{
  "n_layer": 12,
  "d_model": 320,
  "n_experts": 10,
  "experts_per_token": 1,
  "d_expert": 288,
  "d_shared_expert": 0,
  "activation": "gelu",
  "moe_layers": [1, 2, 3, 4, 5, 6, 7, 8, 9, 10, 11],
  "router_score": "softmax",
  "normalize_top_k": false,
  "routed_scale": 1.0,
  "balance_loss": 0.000771,
  "balance_bias": true,
  "router_z_loss": 0.001,
  "init_std_router": 0.0228,
  "lr_router": 0.00181,
  "vocab_size": 16384,
  "norm": "layernorm",
  "norm_eps": 1e-05,
  "tie_embeddings": false,
  "optimizer": "adamw",
  "lr": 0.00109,
  "beta1": 0.9,
  "beta2": 0.99,
  "grad_clip": 1.0,
  "batch_tokens": 32768,
  "seq_len": 1024,
  "train_tokens": 285700000,
  "steps": 8719,
  "dataset": "wikipedia_en"
}
Below are experts of layer 2 (counted from 0) of a mixture-of-experts language model. Rows are named router (the router's row for the expert), up (a neuron's input weights, with its number) and show model dimensions 192-255. Each number is 128 + 32 x the weight over its row's rms, rounded and kept within 0 to 255. Numbers have three digits each.
After each expert's rows: "comes after" lists some tokens at least twice as common just before its tokens as in all text. This comes from a sample of Wikipedia text that the model never trained on. Tokens count by the router's weight.

# expert 3
router:082132094184113156140095196149103094122170101114189141112129122143199088164177147075202077179113161123082097143142101168168141174165137153103125111181092109115148096097107146109106108146078077
up0:097139093157112142158092184164077097149188093127177135140145109134182084160135135063204085165133146111081102124113115157190140156146169144117111137188102156110132076099122144089107111138088056
up1:114089117089124115150112165077141141044079179131117206126113196113153147130145149174116093124111132110113153154105174111121123140060053056097180078127086118092166107116162104174077144142127125
up2:072138130142125122165126110124169116130110163164137076143137160145093117165169132077142128151109106130156103089192209132223106109132163153127078140077098121127096094138113083064179158127105106
up3:084160093166150139136113196126098101123140096118200136109137113138170080160168155093147047149094160142084073125124084147158151171150141144112119116157094151115143099071117160129114125184068063
up4:132163138164129144123135122173092147158159079158149130160166092160133136102143142101188073158110102093154171112129094122153110166142176131154122172134138108113085134126167141069146148093141066
up5:119153068194098140127110162160098110151159096131172178151158102166175102123131145059206091159120161155109069147096125161165127165147156181092108140172103134112128081101136162106125085118067070
up6:111128095163112137145102171157104117160199102120181138159120115136174088155136151068209072155116150164074102098122138153171154147158182151125124131179102163114144082099124134094113101141075050
comes after: " ", " the", "-", "|", " No", ".S"

# expert 5
router:069128108182098135160117182153116070110150100114183110081101141154183064170186149056183089200114156110086072136139113177181135142146130132097114105169074132117143097127120158084108108204106094
up0:116137140206114163128088165141104182108131119099124127114132120126135128163172110058165053139094185119129071099137157187134135141156116114075133112170036099099140121083138182106107136109118056
up1:095107135110185102097137128100170097080160085127132094101071160191096128127129101126128127201130131154158102147111140109104115109121118113166083147141191120180122070099106128136128091192146134
up2:149124142074155106095197132137128126097147126126181115173090156111123137134098139172111127164153103101113155170134128112126128143126101121123137085095127101163186143140096124139124125201106159
up3:089149119223090151165107196137063112130152130123144108100103116132176073167131146073182094137093174149076065108157111183157170174145158148064152128164039111118132103118085173105098143140123105
up4:094125158099133116136165130126120101101113062145216085088163115138111131177070131177097177139152172099126119172130103100150092112117143136159123098108133086146207121117074138106136081146121171
up5:085127087198113197136093208101070097117156128108148133128091114128180104131199152087183057171084160144107097137134083143151151194143156140072148101172043110079150085097092165103102149121088089
up6:125133121216116165140090160116127144122156115105127107094100124138168122163166137057179051173066172145085073132146122198137130154133143140051136125189042108087129103096109162102089139118121076
comes after: " was", " |", " is", " were", " are", " be"

# expert 4
router:101081101143173149144104150098099063071172135110153159127113139121122105119120191091130096119121141178107093078155105128100155174129141141101182143119060111075186083093100161104111093128089072
up0:081105094120078131110080145147135179070121128119165109088125100160156086201159088133151094119151147117171088144160133100125088174133173148146141128076140081135172127125066148135159123153117117
up1:084139075184122148144135208130083106112135103110191165123141082137208128141166134107162054202123167099090114168105098189190153188181133136083129103138116071137153126110099169143125129213082090
up2:147081112110153163116120118219089079120074156129087135140117117156130147162159140082153100096157136136122138130084120129140126116179120127059162137102136069152165073164101148118102133215073143
up3:104117107146095140154165128180154087146092081159117113154133105168139133156154158133157125135122140057159104139153105144134058119111123144109086126105135160097140110112126188111149112108116127
up4:086123070183117133137116195125066114121149119111182133101164095159181112152171123089165047169099161102102102128115123190176123183186129132076123115142105050150154134143095159133115142213079047
up5:106098115129126119101120193115143082101129139127109155163088152084151123157227143090168089124121183166145080132159120123112156099180125190063130115134071096119107138066087142115124134121112025
up6:129056139125056158103159111178080136090134086151126110135108138121105115106140102073169113125100208170059127142033106137192084101156156119129201154128059111138099145178080137137134168141101144
comes after: ".", ".\n\n", "\n\n", " is", " |\n", "=="

# expert 0
router:067119088169114142134083220130092087104177125101184142097121122137192100164174149092182077171133137119075111133158107176154150181176129163090144107178082092099162092101119167093107096172077061
up0:067141175096131180103134095037152151117150121154071139176072162130094129123125112166099136173145124106114114125169130116120143052088097126156151083110131082114112159128131182119074150077110123
up1:099139045182099140165095178144104120141150119122184108125121127117157147127193136131193064160162119155083117144146109164189142174162151127122184085154114097116102123159114155128092124157088063
up2:147118145180170156149141114131101170141076140133128130133085100177096106126175139101148129136066168194149050100112128167160051111161155148128166083086108116126169109115085104128166162142080093
up3:070165113115098124150100131061106096091143116073108125109165125139139151171183141148118092104076205123145090162125102152119206114123083116096089090118105150125177131125068130133094096181110162
up4:081097102158110172145097199125117101154140136142166135103096106157195117126148136086183068158126129138094117133166072178151165186149139158110167102170101093108122128105129185113115140200057064
up5:148163131085131081137173101148165055091119115084123154106114176086138160180103102184123131074103165069129112127164088133120104083089132088160127132049137164155168169130131131181158067102157182
up6:069122083157142163128062193134117092147168139115185117121146128142156114160150177050177093156154129102086126107168111186154150188158128124078147122156072110059134118089110176081094115197043066
comes after: "200", "201", ",", "199", ".", "197"

# expert 7
router:088109117160115188153082206108098089110159135111171182083135124105206109164191147096193099151119153108080116161147103186143141169158131139085136083167096090134189114085117151127096091146076070
up0:080089116147115163128076198101066093130151158109151146105155138108171148142176186072152102157082147089118124126155094164106128191119152145049126047153071084118164114079140144128083106161072080
up1:113084111151148162143102193074097082128174158112168172086148126080180148136187154096157088136116150157074126128139111187128150164160132133066144070156076112116193123093119163138088096155084086
up2:122084121118138166133093198093081098125158162123160156100146139076180162138185165102155104134076153109084114138131093190097142170165171149061158068162086090117165120083114151118089103144071058
up3:084185117145136156160157094093130161145041117103136168136057164129117098143154073140130120091117112129162131198113197100121179119078137139158168108123154148122091168125148149125119176110115107
up4:068173125142116145139145163166086113141114109091191137103130087167166178117119101148164137113113160158130117177164099111220084177132135146169161155112107119141103106110079213105114079123093149
up5:109083123131129171159085201095095102132175167136171173106157115113160161133168157092173073126126145142081131127140115195099104177138145130070133067155088081108178118087118153132092103138064074
up6:113091118174165162142080216070093106115197161105171175070163131102158141142159166116161115150107145121103158133120121195126140165170149142055161082171071113137163114107120135111064092150088080
comes after: ",", "\n", ")\n", ";", "–", "1"